From a checkpoint of a small mixture-of-experts model trained on Wikipedia: 9276 steps.
Below are experts of layer 8 (counted from 0) of a mixture-of-experts language model. Rows are named router (the router's row for the expert), gate (a neuron's input weights, with its number), up (a neuron's input weights, with its number), down (a neuron's output weights, with its number) and show model dimensions 192-255. Each number is 128 + 32 x the weight over its row's rms, rounded and kept within 0 to 255. Numbers have three digits each.
After each expert's rows: a language model's description of what the expert responds to. This comes from a sample of Wikipedia text that the model never trained on.

# expert 47
router:152142129143139118141164146139079107144129154180139177091085132109102091137114070099089116132136155113164186175110106155156101133145112136125112105059133109099092153087187187089166125112136108
gate0:160093116094119122107133075112099129057100170126129195084091132109174078113130152095012136096124170128136147112131158083076166093124129151122171084128082122130073160039154100089153103186158149
up0:138090111054131171122139083102027149125176140119142100180099119091126142104132156165047147143111159145143141137073135101157131112172111123150080135098122051118044157124151064136133105151152165
down0:135176074179130083135182144111091134114096138097130136188066083129099136127126161124086161116117174129207112137107142129109085118174150173111163141086123158108121164073212113128115159105128113
Description: Digit groups inside numeric values in infoboxes and tables, such as 428.90, $20,000, £500, catalogue numbers and statistics.

# expert 1
router:153139148109166120126151078098055093128127163137151125167105108135141156100095111191151132123148135096158118087130180164078111081135090097137107071132143142110211128155141115098112124098168147
gate0:116167166149138137102153180136132136132133066127108145104127142107087146209073098129163100145142119160154126158133152168110135153159128164141161123117141104161137085197172122147143090145163176
up0:149148143129109097110142141128152132088073105179195132177168156101088112152090098118126117115118189122140139202152135143121153137112151132148134127097177142174147188143135174118151081159164133
down0:133089101106144153095103119099184148199052137128157180109132125158129122160127141154107132075129112075117108072082122129071136103080151110106176156099102085120155106068109116119065132166163106
Description: Word-internal pieces like an, ban, lan, lo, plus short word-starts such as plan, war, local, organ; e.g. bal-an-cing, C-an-yon, Sp-an-iards.

# expert 0
router:152143079074177154152097130118097108066095165149159115127180144112134123125193127122142126159148108106105124145130175137108048177085106163141086135161157139083114124159157139181132166159101126
gate0:144079128094177134114168147120126119143096094178113103166118141182156125161129139096155152119080097114163107098110152092122059166104105117143053099101117065095112084153121101190131088151089146
up0:144161151169132110111155117128147147131182132096082105134140144118079101094084170132127110151171109128191177111136159144094157142198199095126137127103154090164122086201086133133151161136119156
down0:107144087092130191115149183120128133118177112149123144102140111107081119154069096123139130117136102114120121113130165161112186146189140113110123139122031124155035107188067137097125087159091078
Description: Single capital letters starting a proper name, mostly personal surnames or given names in tables and lists, such as M, V, P, B.

# expert 19
router:154075168098117129099154156141155090088122091117071157115141133097187100189114099109126105116111064162063119073108159162114075173154130137146124147151110062091190111112153145135102146151146156
gate0:133110158170185154125095098103161122079143115107135089158108199108143150132171098155097171129152153165147146140092195134165096138062124168099153165188124116161175069204166139124172087137105155
up0:126144147100146170160135115082159152094180135147168126137108182166145185115108072112143120154124118133191071090132122115107167113109186187163147169131084159074101111166158216146104085165115155
down0:176109123093100111100153116125194110065137103111094088175096066145151137108136115124135170092136138108127105136172103096109137090124073097124114132116164125111083212121130063120137156177102140
Description: Word-initial pieces like E, Mi, Con, Ju, con, win, mostly in sports or data tables; e.g. Con-ference wins, E-RA, Ju-l.

# expert 39
router:141147108096140107125132115095112098095150113113165125208083151140143185109094135149190101095091193111144085079111083103180124135140116103157101132152084167154089167125149074124111131080172123
gate0:155085090134127146124113094085078152141077121164144169169124162103086124111182138165151177132123120144125110119075140117134138123047135133075126112122173134092103133116156105106128042127148215
up0:122175107171103142111137090084025177122168130150064111112137142151084099136164037135122118114156133124087152109139117094197138141116122163128149176095091140105176195133168126124173134145116110
down0:135056097106111115154109162095154087161162181132085108063131119103176113112138199117175108156106099143116110051151151120171099116143141104052081130116131041179137134138204121089152098145098174
Description: The word piece al inside words, as in false, Falcon, shallow, musical, functional, Baltimore, plus military, national, special.

# expert 59
router:073097113110155151100167144083112108115165146102140069123188141091102154105172129156076163082147136098082156184149193108135143122083120063147146149166115178056092121178146109138141146143152165
gate0:122168117085155145150181133100136156113113147067085129175165192092134109119146142103142158106125112200090145130072199111136148150127129132158127070175164134154133128154168087153048134135105110
up0:117143127101173151159092107114117168071093207136162158121177121103145152156122087079088094136130144115102129148102156149138103138126135113201086114132166134157082131166143111137142114155114079
down0:155104136105196136069161115084176168132150115145068094122131149130076183123126140195129094162187110150133152176142124121152145112151143076143086111071126143078084126154157155095103195126095118
Description: Given names like William, John, Richard, David, and final or initial pieces of names such as Andrew, Zbigniew, W., K.

# expert 62
router:133116117138164097142150129145132132130182162107103117136161085084103107075104119136085055126120124133111089107095118072152201080140134150143107130107124195134070150081165130117104148080161156
gate0:093168118079117116109138084112136166169106182184094118127100100094174103131163110122080186108087129135162220161129107113105074129088094113166087090159116159097148074091112108128124110061133127
up0:098060183120142170089187128175064144109121177110128126093163107169130069119103200173104137099129140109132133062136159128108158113103135133117115089202114147133119124095156108162112132129146168
down0:164148152116155086142125156057143062132088142199142084120134148114150155186094147121082116136081148133138069159095117184126085103136107102155206108078100119137132145150149170096141146222157146
Description: Suffix pieces ent, ment, ation, tion ending abstract nouns, plus whole words education, development: r-ent-al, Develop-ment, Part-ner-ship.

# expert 36
router:147106115159110077178124074151112120115137117144091133074076117113159078202099161136063160168154176138101123144132127165153127110178179166114138168095109130102125046117115118124066114081137126
gate0:065105101154123074144055113141102091144111143107102149108130106134080080123161161176133155089152136109141084156140140171121161145119106117139125181136150167115142098165094123154171144118155122
up0:098147145091105089149157137139166157094150172147158095135098112065167100110108128106104062150110124117121151047105157099166122133202142103116086088131143087172115131137134123148147154171127150
down0:087145134124125118109122134127141109077149127071093113137149132074114096170132076125129172167157070125118119152165123156155140092091156095075103123162099124108081088153152150123138183162094060
Description: Final two digits of years after 19 or 20, full years like 2016, and ages after "aged" or "age of".

# expert 45
router:091086146112191162151135155047164075100043122093083166078176168155119133095163172101150076151075132126131065118142114145129087191048074118152139137122142123151078142132116061195135120111156124
gate0:089145127091130117158130135133130150067079118085118134089075154103170104113096155091133154169093128092154144176086138167110136178175114120103136169151097063160155146132126099160089119122107134
up0:189106107120087107088132108117085084153097114162115102117138135166147151130154105169140113070145096122143120066063144121148115165062129133110182111101109147146165130098030171128141158096118139
down0:090134125095100129109079141111112103119109141134154101135179053175126138113137135133142147157128120109137077126086164160163134166123117172136143045160130082188162148117165144102158071071150103
Description: Capitalised first pieces of proper names of peoples, places and states, such as Am-urru, Ko-rea, Pat-riarchate, So-viet, plus part and member.

# expert 44
router:125086159165133090139085102157138095090113153212106139140151170068130120212194110094135108167144145094151153150064070203212029145161131108094112160104163128084173155118152179118171153158123127
gate0:104135132163098110116175075088106108113183078199160162107131073089180146121144133126069078170121139109139095167094176127131126085114136108143158124060098121057088114135158149172156116099153141
up0:174144182079131088101073134120151166090102188125069153108119162202155120084149125164123139093135183115115096130122107148164188101190157129126104080131192108100148127087043085100116145134154122
down0:133093142179104185182122052106130159161127121121157154181124156074076137103132141202188175089105110086154078089113171173166144107112117140127147139168143105064070139126130154146128173159122203
Description: Space-led numerals in sports statistics, scores, tables and dates, such as 143 catches, 638 yards, 41–26.

# expert 4
router:193117144120194163117034117111089131119185161112140134102219124139054128145134122104125176126160119132114110118080139095136133058098081126146099136168096121159137082151159102118108151129127177
gate0:167087060075134154145065140113125147102147173137162147127133173192105092146133155181111196129166163188106089146142080208149108175120115138106137101146171137151145086105092100148144175125090136
up0:164142124148111202125123100159109109160139138107091113152114100170149156107081150111135067105113062086094174113131130089152173096178133186118102003191080132120132119119156170131146171132156092
down0:081098119172073126148105099196103171112101121130145090105118120108121059141130082145134145141084166131119104153178180160192142148119173122148119185066139146101107102122139123166229071170166113
Description: Word-initial capital F, G, C or St pieces starting names and abbreviations in sports tables and rosters, such as Freiburg, GF, Ferrer, Saint; also lowercase st, f.

# expert 41
router:129101132172109102111164118166128145142117098105101122138183162142188158133151159205111126134180138134160180143076148094162165139158101076154151158176114100136107148135110125149106093108109174
gate0:097123112146131160197103143138146142189165101109106151191140069141185153131087140174127098143133118176099186142146163134161119160088118086079182081124122113151129170139110170138158095107159123
up0:139176112107119135125133068152127114176128102163117127101114136145114140105125119082118073085093167123158106100217191136198098110089135117088129110138046092081104076149163145114162126112141114
down0:123087156138141129115082144142128130170137110145102109117145128102100092127167108148132070132130105085101155097149166220147091056157096168092097133128132086097048120144174115087095104155098149
Description: Mid-word pieces, mainly le, also e, ple, re, inside words like Gentlemen, election, triples, Flyleaf, \left.

# expert 11
router:125112128134068090167075169165172131118121147180080128157155145150097186134131124079138092116153119120132178113112060107162141154105185191164135087080096139147159127131102098152123143106185087
gate0:122148130123118134143154100117114181157142104144165064081096122107120158153111089091206070153074152131176093099131148071134186150058081113127095148110106135132131171140165113159104148120143112
up0:148158127132113110096103144161109097116140103085109187161144125126101084105101158110087165077143179080097181086093086190129119060162206187097177115119105186117129133095084103093160136128144162
down0:107112141144207075121147102126155120138112096027130150098147157074129168106099116170110160155154144122122070160159102206081075089135134120112107106163135134054120113047127161115157134095092117
Description: Pipe separators between numeric cells in sports or election tables, e.g. | 28 | 11 |; also semicolons, slashes, colons and ×.

# expert 7
router:111124137137151116108197089168120174121095098128060086166103130084138130068101165137089137087151149158130161167083164108092169105212114156141110138147184097112103095081074183176164122121142112
gate0:120120128160173163097107133113125083129127090164090137119107121140115160119192173183112109109139161140101159186168155133137072134171147155078158097113125129137165124138064082121111171146130078
up0:112080127142118115176124147172130185091121188111123119125172145117148123106118127049142186129170087123170105107098114129125120125126127114149131162090153139105145147124153189107127099137076141
down0:124178077082167152170124140078164154115082155136152118113118110117133094167129115160141117090094159125163146125114202100154091105140158099077121150117153140143111042135152144132141140119131103
Description: Word-final or mid-word pieces after a stem, such as te, re, y, ance, ation, ity, rate; e.g. inver-te-brates, inqui-re, incorpo-rate.

# expert 37
router:104151127164115122184162101163073124108165136175171080160150152164143138120179138111115085100148140115087157074050160149158171104155101115150108142170127136054117178077157084118156120156089163
gate0:126168121132133098126092079161104151110195156189126113127135131109117128102169131107164138153141099094140112113103129134108124156132097117129112172143117097123185077194136071190112158145222161
up0:168092167171101135127100166124155086118078147091117123131192127221103117115126145130180147079121144129113076109156109119141159141134081120135117066162055140158102143125118150105157077184098108
down0:093094113150100143186079158151131151125167136144202158144091136123097170116139067091166114142154106147186131117167179111147130134102151112165153107097113167106128144144153164095124153101112104
Description: Adjectival and nationality endings like ian, ic, tic, al, ical, ative, plus words like American and Democratic; e.g. Fantas-tic, Altern-ative, Christ-ian.

# expert 35
router:146090163089105135164056163108121177162124104161141189101120126115133123124091137110084076130107146078141190144064119120111131163177159132144115129051132177166157126146138146095139137170094101
gate0:092142150145077109107143124136169083153170123172148102138145146131105110168179116170126104163104121180132123106220129130132121142151142115105117154151149199149145160168110104083140118024073107
up0:147144099170145130057141096157170138092097034071108158058114094074143119124115188122175116142143115097035110132152053149139153112170127142147147142113181172125120152108120072119134136112145156
down0:140186137099114172162130113187117099070125120138104092118187142126142102162167115083172158157153110109121143119112112165145071156107142106187172165133137090134137105094080145170138103198108173
Description: Degree, minute and second marks, decimal points, dashes and spaces within geographic coordinates, date or year ranges, and signed numbers like +0.44.

# expert 58
router:141127122151132178108126150082114125137122155160085065145117129115152094170130064126109113124101109084087119113130163096081167099123166139166169161108112158143173170149142142145103172121086142
gate0:136112139090127117122101150104127125158113130158074168134156172126089097125195148114200129129157088151094069072109165177075111172154116119079147107171169141154179213069123168135127172104115170
up0:128130126197095146155127161112146117088110089203121109158139131119103147169129167104159110144127167137166153123153124086171085179063096091125105118105170070114089118136121141130107135184120084
down0:134118116117129169101105147116146198123117126119143105159152160103087125197124156102188122186168148109135161074153153136153099175117127111106151105125172069056103100158147103139139104108148136
Description: First-name and surname openings in sports result tables and lists, such as T-im, No-bel, R-y-an, St-ef-an, plus No, Tom, Le and pipe separators.

# expert 51
router:171120108088090100130136153098167160137117137080091151099161104113132102086056119090172141177087171136147123098108188173151091130161134130154143083139133101178141176073108129117136163044117087
gate0:118070178123089100121146129108147108175094167110138089103204125117177084108071081130125125136185139145172084142122109158137073079156054111102171079154153139081154148054168084098103072149106104
up0:132133128152138206127155160152122098126114092170122103094115130127153129129155132145126132119165081137136127134162099124114140121119148116127192076061144105194106157190088156123161139097130149
down0:117155168160120155129097125160109157122165168119127138134119125109117101105139116130157134159148164128180100110186141062118091126159126123122094112118171099124149155141175175139035162062112119
Description: Two-letter opening pieces of words and names, such as Ca-yley, Ma-ssachusetts, Ar-chitects, Gu-idance, ca, bi, often in technical or place text.

# expert 23
router:101155150220147088186134150140120179177142094152120126049091152119166099152158175122084134127140171104132104115097128153116126123153116156114144140126095100093104109146146109132125154116092109
gate0:121124132139107114232123112115157108168175168117124097137098142188105126120177145128111144073098090090119101155098137110213171138111132181109164155160068097154044175091136085099129138111134171
up0:173144146139160158097189134113096128092100119152116151119103114087106121091096092145114118159158069153116168133081158151188162112128103061129176075150101093171138128114117138167120141165159179
down0:111118127107107115135086186103061203167150116063131194165098152141157144119141148175119124086137138103149126142109144105147159118201123162096110064101096140119140083160107094111170151143136107
Description: Head nouns after the, such as years, century, village, city, population, district, municipality and species, typically followed by of, comma or was.

# expert 50
router:147090132128154109065128149168127146130116104101138100107142144133154140074118085091195062174170122091086147114111100126099158122121156122137159166145109098105154170153128159184138154127131111
gate0:243080084073096109141110121123134093164116131101127192147107109171048116116116138110140141146114138113118133132146115064163129117108155179115106144115156123111206097141099123083084191133155126
up0:141178137159090099114092144129100117100092193125156185104099190081147092138049141125138136130132165176058161148095136121136172138133142128148100162171169096141131078163134127135173101129154173
down0:138145112065114127093193058095132165130160152125131092108146115157176065126128135123195117189088108156116138071138104156117138151161062116148097145120104146115140153109115138156117125114163136
Description: English first names like James, John, Jack and pieces of US place names such as I-ll-inois, William-s-burg, mostly in sports tables.

# expert 38
router:104155148135161142141198128088140128199102115151099127128129064091094124122135129079139177118089146097130205122153096097108125107087178175160186125141152116112087102118122083131149131171048159
gate0:135118098109174158183113184114187099101087150078130160152053179127137124163122076104149137156136114107150072144143134097087117116183110167087148096136146079111141120103091184118108121133115149
up0:108119136148151125135153066139090129141098107175055123124129126096125122183117078128086103139163096097110102128118091084130078121075139100107114096115078109123119150117112129089118189135097084
down0:156126142070130115155120124181132190158127146119162133108126126125157144101162140185139135211161117145161133139153156090112121099209088133152181140126152093113094147153152160090097187141122116
Description: Final syllables ending in a vowel (o, ko, hi, cho, ji) in Japanese, African and other foreign personal names: Miwa-ko, Iheana-cho, Oumar-o-u.

# expert 31
router:146103179132157139133146110106101099167077053126148117141123151112159137137089093142167142127104118100095166121103074119080162139132103163144151163140107175191156155111186131115106113192081103
gate0:130171211161056188122178108102169102144070049146186114119065157153114076138123126143083105095156101083118165161138108129131147158119086141110128146112105171106158143166124143127147092175103147
up0:101054137169160154125129130136145095110135147164126187063113097106107121123163196135140089110107140117115103145153121177155117125075078123129159175079129176162116143121186143186044143078062134
down0:132091158099076180170119109177146115200087096144141138136074127162134154111029085105129126127149186137176124053147098094122095130105151151115134104160118172082182123129121088095136089149079112
Description: Pieces of non-English personal and place names, especially accented letters like é, É, í, ñ; e.g. V-é-ronique, Jiří V-es-elý, É-lisabeth.

# expert 6
router:179114141082171143096100106137133104159122114073141160141180108115031121092081164100134161121114164198153110124150170103196086195103096171137104131116153168153134084155173102116119139139159201
gate0:157108160105137110112140092092125138124124097098067104118117215137100092129118142066131069066116206117155128174123156116167088221155135132094127202142179184111142125144100123113118138128133116
up0:134112130120152081140127187139125146097159138143164175132129085090107090115111098164093166158124053091109056147147115069103148127147080115165163126138169148099143094131122181104103076186094214
down0:108095175116191130124114148091145129105166104145150128125178144114158159086088189083103146154122141118150118074074153152099190083018162143104129083071117147126077138177169130166173142117149070
Description: Lowercase single-letter or short consonant pieces opening a word split into fragments, often after the or self-, such as c(risis), f(iddle), d(ropped).

# expert 48
router:097157125081112122140097069088179129069129162087114138089081106104133093167138174143130124117137153111138118120096135123081133168174210088139170098077182107164127114121161127109115092112119155
gate0:078104138148081123136154165112130081135072110185100118079085148084128110115136137145126091115109146176126170085117093125134085176123085108158159046084116087159132180145116097115153196120154185
up0:115110154052134108158088092116144162155146156071145108142070146061130121149098147105122120132130153129134197133131128142145102182100142130134102210172132110157093113133104134135165086156068100
down0:180115171143150062126096129088153119109102101113089148140142061106108151056166150144107093150136112125137142118136097131095055111132125150161139141204094165110080157195157203142097108117121157
Description: A bare space token in compounds and phrases, especially before room or house (living room, dining room) and ages.

# expert 27
router:117126080125156124111069109088098151134107127232163070098151136099122120106175123158180111098111095108126088131187158174158149158122087169140150179129169176132107143132126134171147109164164121
gate0:115165172156161107140148159114143132044173144239122153123140172106134160170143102080185148188118108108115171158140100097109105178117117193119122096131101125116153053108126155131150118128088139
up0:161127130105111127190128119136160156188138113068157107067095103113141096123082117162077109143164092105142060082088152141141069105140121084131178197125144101139102146144141161130115161122123123
down0:120167177163160115135142137178145107049162163107109118093123138143115143120137143117095149119120127168125149149097215080093146108134120095037138115107118133149164166144111115124134159126162113
Description: Periods after initials, abbreviations and digits, as in Ph.D., Zucc., Pte., 0.48, 9:47.5, plus currency, degree and brace symbols.

# expert 21
router:105214119118169101149167095128124143084121136134100073108111171076130110122109143180091121095151156155088084088076130124114128148166076083148151132137127136102100156150117087157138159166193081
gate0:084142102124101154110127137109125173119055141125135133136086177142091133143101095154090182119122178146166105108132137088147157083121124130154167103128130127113092107189063128086148145170093132
up0:143133105157101169194156149106142180183151107106128144158090108154053151150094114125116121145090090097145068069125133127095152107170167135124173098117142096171175125126073150131157110132136174
down0:156178109089125079082092093090149190124155071106113088126137127097078168105146081169134148118135103174138121170131105089060164121132137122176134133067142156152070103170109061139182122132149102
Description: Words and suffixes for professions, arts and politics, such as Art-ist-s, Democratic, politician, book, Museum, Minister, director.

# expert 52
router:117177121080065146129136101142191101129106044130115103121138173159170145117094123092110159164115147072155115088140153170130122116108127110128089136081171095174070163123119147094080126111155088
gate0:111086115124126147131121121170086124117104088162116137120153119102048080176139137116120108184150192161099144094141157142127108116146107093116161052118148107146132118117132067105111110182151140
up0:146141198139128154102131110157095089113095162125155112125210126153123169193176120121099158125084155123121156125125123155111121137074168131130116119107074173119065151108143076174132085160132102
down0:126056083144107125154179136117098160125156102084149089157105118130166092117146074109104082110080084050120129159120164112093186088095132150117074145117113123122135139154138164135164123077131137
Description: Inner syllables of place and country names, especially non-English ones, such as Kwa-ra, Kho-ra-san, Th-ai-land, Hong K-ong, Sw-an Lake.

# expert 15
router:152143127088088149133072119168090104095103122178093149147090122075113147161087115096094142144130101067145152108131073149186150154135148190155075123033110102089092142185173136143152169081144121
gate0:105091112087113112111138105094124115132170099131111181072119140148162038178145140090091098169102160081039193117142143138144172134162138090115125055123085107180105154125110133116101193118133140
up0:159082118121139116097127124164159143108181145120172077079166143142074147112181060138113130152107161117096153109125174124155158121115127113185180107132102139105095176134111098099156140144107106
down0:121117088103126085142093113129179085088119140114176182089152084153159129158107080113139104136150122122159162111130188152122110100193142142077161088147137097118148127085132138107052154090089071
Description: Opening brackets and slashes before converted units or numbers in infobox lines, as in 6 ft 3 in (1.91 m), plus minus and plus signs.

# expert 46
router:123134144156113158065139136150162142110165107092147111147147117147032128100108150198097129078136099126153103159131115095118170131132166136145105125138079104170110179129100095141093130100158150
gate0:107065148081154108167161119119091137086154122199133105085081122110139214079165168159125132120088090095202176167111154179088083109114146126133091155133155121136148111138155109131135118094061169
up0:123119108100095118074071125141178128091135120146068130199123177128098115147127103165109174103151126131130187144078127145161196139165134150120180102104065142118123075100162171174142142141104134
down0:154171153120162102078118118137172099158196128121127148129150098167140107172140110077112138118091101119159140158094098120109161173118131155059168132085090159115130069125125087139154163134144137
Description: Inflectional endings ed, ing, ated, ized completing verbs mid-sentence, as in ti-ed, litter-ed, detail-ed, platform-ing, usually followed by by, to, with.

# expert 20
router:044154107096102174153084083096144107126099184134088167097079099140167136197159168113142097138133155153141109136108156123086123182128162071124120097111124149100170167155128097086124147105088118
gate0:084041155130126071115146154165127092093118156110109101146183141142135127123146122164077144120121157130098110137178185108126146156100151088129120127116139107160137085121111139131101119115098126
up0:132191116115172105137150186128085146171125162190116142142139085167106082146078083159092160102144130095129126140147096142147103161126137130114142171189158164088134116128115127141101098180154114
down0:080073116120147115133157157131102103129126127110153091142137142086167120129114123158096078133096174098128120107129130152177151140090161087047121127137161116187148081128098110151125105151091170
Description: An extra bare space token after function words like the, a, was, an, before the next word in running prose.

# expert 22
router:123119112070078176135173131042102109180134167098096149125162106076129106065172156130151108161110176156133098103124169081181106141107137125156146055136112097163089151124158176120099192217128105
gate0:132093124131105088159095177108079123098117138170125158137065135117094132072117147116132082165142112141133077136150106132204116152097105153121061163041095106100158116103124148076114157084152128
up0:130137128140134099065119175167105107193138109151086143177144172166088193086114193132108163144087105132144105139109157123131147163084127112146141153125146159157133104128200153073146122121112111
down0:158134097178121174133129091098136158152108068106140120142102190135112147132130137147096128124126118122133139120154172240109130157115111132141151196155115083107100064158126151107131091115169103
Description: Mid-word pieces of chemical, gene and species names in biology and chemistry text, such as hydro-x-y, azir-id-ine, subviolace-us, carbo-hy-drate.

# expert 9
router:143133148163087174097112125100151116122167174124155118129139135181137126103165118072141159123196127076109167130109130154087109125115097094155112170159144102106155158163098089173136149097137139
gate0:134113099112146123164107160082113083092124181148130067124107180164119106127086149025150123087122172143082162087093156189091142130039137097122107123140121149140128094121107127170163063127162118
up0:167146130138138159102146104136091135134110116099123205133173111090124165127173096114179110092232114248071092160126118152135158101113185057125097108136147114097101157174080110148112117153177117
down0:110115152191131136104110156134104213103205148137147091100064154141107144106137132125148128147129103114158135150209117108125137174116058093146123165195154180126119130076098076110132106181117194
Description: Final word pieces of English surnames and place names, such as -burn, -ton, -ford, -ell, plus Hall, Town, Smith, often in tables or lists.

# expert 18
router:150089109108140094101166125118127061063093168112123109205145072166125111137122159143153134095137165150083110100104122140130140129162112103137165123152080131147133197140166109106100129108097178
gate0:145153154127112090159138082108130145097113094071184120136143101138104123123151098107186116091127096191126142194174114164182125102124104124095124144115141163072114132139115120111131121130129137
up0:092130145150109086166161095157181129131140089119112188146135179171123114132138095108182075116085182114162114148117132132157144145106116173164153086093048114179125151162129102090127143068180100
down0:114148097103168138091150105131169085169108126095108142125099128077141146178108144119095141154142151134121120137125099058115186131143143166120110128098138165186182079120117085112202112115086099
Description: Word-internal pieces like al, at, it, ual, ig that complete a word begun earlier, such as Fe-at-ure, pen-al-ties, rit-ual, e-it-her.

# expert 17
router:136095122138147027167080088118156143134187120174154105138160119147157130153121093113142072110105102160143118122204104180131107112143132162153141174138140089090168148088080162149205154166160094
gate0:095096103122136135169152159105098128095122116084119170135118153156070064209164135127128133094110212130140149130134118192103132072157069149118099105087130147046148081121136133078143147128125116
up0:116182133093136091183133131064105155113169106136179114183088107128155123123148145122141156076159094174132143132174074139069114212143120136164140071100134130081094157097078181123068129153092145
down0:147147109150149143157125141064151140137112088124113155141122163153151157111114146151118147089181141104124099133141141075111090146103138084113111079168108115109106099124133175071118134158130124
Description: Capital letters in acronyms and unit names like RAF, III Marine, Atlas IIA, plus Army, Air, Force, and colons after infobox field labels.

# expert 40
router:165094140110173110039090176109162124185067119136145168182119143076007155167134099149156121115116111123097089126145168075101114100173048164151149139131157180125172117155147151105142072148152155
gate0:093072151195140143086132157126141131163164150158150104063149160162116133153140175110177193176110169128087108153154154145137122133099115095097160117152160122148108121108083076101088049140192139
up0:050090114133244126111121132115077074078115093117140092147143155151133179127100100128192164169181091083108114134165157155153124134122116172136105166192105137116160088040129210155141098200105164
down0:117083098140117126116172098137112069085141141159121080079131126173209132118111127154135162150158127160222148107125120122043097110133069140110088135103169134144074150180136052112150094110129080
Description: Short word-start pieces, mainly Romance particles de, De, La, El, Sa, plus out, down, dis, re, in, often in song and album lists.

# expert 49
router:114129124147167147065076111182159131153147114092138126165148109216068109151139114145153175134160148173153082162155130110069141058105171151138098113130140177151164119136130124129151090125171129
gate0:102091108134142157102150168112089138155178095088153142167146102148092075166143095172128131149082163160143129112151157115094101119148118063122100084117140129126107135149124132102112098118104102
up0:111081154133170119176102148143077137120121122136167158135124144081070161199157135186115129141166086132099097084138087076064050175163154083137110109133144123139145154100145137129167162124089125
down0:109098083127189119102159112182126166092136147131099177089065066140066119144186154149149139110151141129098135134137169070067060068103118200108133105132175100154110140163127161145153122119085139
Description: Prepositions like for, at, during, on and verbs like allow, set, provide, cover after a subject or clause.

# expert 2
router:170130134083072134124141100167166110146096124126156149137091079128135155115084194169147175152064154175074090070171167111103117137170116124140155116126107092116130189058096127111132119061119131
gate0:110162140167130091094101096138128176133121132137065133129152080136128061073112131109128106169113123150136146086146129138110097141171112116141161106129150159131168165145198148134117153156180124
up0:115204140114116085151182104144130107124147163111159218119120117105130162131126175064160141151060123152147184125160102135137104091151086135095111106087166110132157144153180185153198094122148142
down0:117099105105144120117138116100085157105086134129089068114150185114106192132161163156146194084099134090132158111170126158136084101092134129128134131127123101147085126140129142191193142154166134
Description: Word-initial pieces like con, un, pa, commun starting longer words, often in academic or institutional names: imm-un-ology, Con-sumer, Pa-thology.

# expert 12
router:126114148086136136170095088117087121147170093126171089136147085142193180081129128168131134116123096119146131152117120086059153091139117107141163117141184069147134142135127169132093157107144105
gate0:126082085130120095118097108074108139156108132111152088139155162132084138060116161182133108079102064111088059189139112151172139152117174110140075102088177135105101141103111139123122115079144085
up0:121101149145120093096086119162204122143197171128184148167125107202140123152070128085096175086115129156116158130106126087119186109124129109156127097102084161113052106097132143145149130140139147
down0:142160163114177138114094070170155152146158097124109155122171133128136127139131129170154134150129122172125097132152089158069116124152076118124092136178153146132124154130115103148095140144145106
Description: A lone n piece in the middle of a word, such as Ord-n-ance, La-n-guage, preg-n-ant, plus Cyrillic н, Arabic ن, and N.

# expert 25
router:074087095141161153102098066180149107129206099099136134134120110156161087120134112146115141172131113137167134123103182117200186142068115121147079086125101155133092123128088102143124109069161164
gate0:097102097052096062169165148151125136136093162150171094187050140145191163110152180073105125186124141144109122114079070103125120140180171153140136167131122169092107143112159161086110203106107103
up0:092191135148094161155097123158123135162118112075143123147089134143092154104130144101102116106199095168131086192097123077159113159094127162078171124119156136137135154091050107184159178206121220
down0:126146166107066109132148170173141087166152128117120153097096133121138109101107093105159082148175113157138115115088126134188124193168118117101144211129097158115104102121153115112154108080055145
Description: Mid-word pieces and verb endings like ing, ed, ant, mb, pp, ub, plus motion verbs such as moved, turn; e.g. quar-ant-ine, cru-mb-les.

# expert 24
router:152059134144157151140141080118104106128054188068146086160156127158064194138104149098113075137174145172142145080140154084142159071084086122129104156181208154156134104121156122137127079096158112
gate0:132149114113138161108110087172105159139132112154107147117112132102087132100152171137112157139087148229138097146069111052124123196099127146086172161172181132133124144111111114112094139139125140
up0:130115193090123143106177115128107149158095097117089138126141106161102159099163147177124128132109135079079142137141140078140144110143116126156133092105148125094143104124146140121150101148070086
down0:148135170140072090125095174110162144132139091136114118191139124135139110103128143167125186195129113114132089171119125140141112172155164070120145122095163095169148106120145144109124182109167091
Description: Word-internal pieces f, se, st, as in Re-se-arch, Jo-se-ph, bene-f-it, de-f-ender, plus quantifier words such as all, both, those, most.

# expert 3
router:149131080170111118128126126137147077097139098180038074072126107168117086206147171089135114121102118080074178116105118121178087129114106156132096133116082138091122132094132084103141101149058144
gate0:116122127178142121109081146157086141120105147100169061165079133102147146098145096069142141100108085130124142147094135211125113097206082140126122124186150195110164115140094133132056217129115142
up0:115151112194158152119154149143125169139137138113191123068112099150115085126093118123115111147135154132170083165167156101145174107164115113116124106161153097090152162174167078100098093151130161
down0:077074169100168112094136137208170136101165113164144113158192110133090163082148135156119185143142215168133115121106136141089098088125118111144110135076108100154127136085167144107128143130129158
Description: Line breaks and pipe separators in wiki tables, mostly header-row pipes and heading markers, such as |, ===, ±, sentence-ending periods before a new line.

# expert 60
router:191085132115107178090069105103103103108102131108152130084182103100118143112154088140103112142115163160080128122140145156178125135164167145155156105120144121177093111130072120160120136151107114
gate0:105133074163130150164177123183112161145109154162142135155139166123150121117096066152128132152048156216105170157161137132096109153133115128104116033116104122174181077179126142154139080128118137
up0:131079109073095086124104086108164200085134105142105103110142085175145131097107140061082117135113133155109140124111090116083161127117140152140130188154020195065101150147142107104106103188121148
down0:166123144093081039154181160140095126130121184115090134171146190126151153067106079082072111107157125139121135145127134183080169128125167155155174092121174129157138151092183174130102160120125105
Description: Capital T starting names or words (Trudeau, Tier, Tank) and lowercase d inside names, often Turkish or Slavic, like Ay-d-ın, Aj-d-uković.

# expert 13
router:139095168097117163144194127123103126128092127106141095133121151092072115111114130144211093135134139099144138087136116105193103097060140154151098100181127150152109146097101075124125140169125148
gate0:141137196133090137152164066175117127141135118125065145197161169096105107146145126135140106122118144156063157158098154157112106124093149110089137132106135124175167136121071123121129111140124141
up0:117136108154097085165106131137135079144120096117074144164150126207103143136176165135161081124097133109101112097080105160133135192118075095107165150065154152139147164186104102085168116123140153
down0:131093190086194085120159119123098118133130122083137158102124124161113175207167158125134155103141152141087126077150110136143111162076112098111056080174137170112208166113105137105095175167120151
Description: Pieces built on o or u inside words, such as ol, o, u, ul, vol, po, ō; e.g. ultravi-ol-et, sho-ul-d, ro-o-ster.

# expert 53
router:139178151094159121187091128204167144149136144054163131110061120142181148144093114163121093082191162118131084148180147113161043161105194121126104153099128181132118126139139157112176161081188147
gate0:088135149134130159155138174144109087157116083128154180126141087133117119070106109100084143140118118146120187124110089148114141157126133111158146160118145086127163132158054096072057128164142152
up0:144099136120111133093136092116158077101108093069104137197133133124136149098108086140096137170057120077133153109105136099147152105119151161133148098097112122129094121091149064096103158086171166
down0:105126184130018113135110087163091151125133127149169121198110139122150077202152101135094123117129145056099133114142100113134125061141113052159173113143135161096184161111144058137180168048183148
Description: Consonant-cluster word pieces like k, ch, tch, d inside words such as bulk, Awakens, overtaken, biotechnology.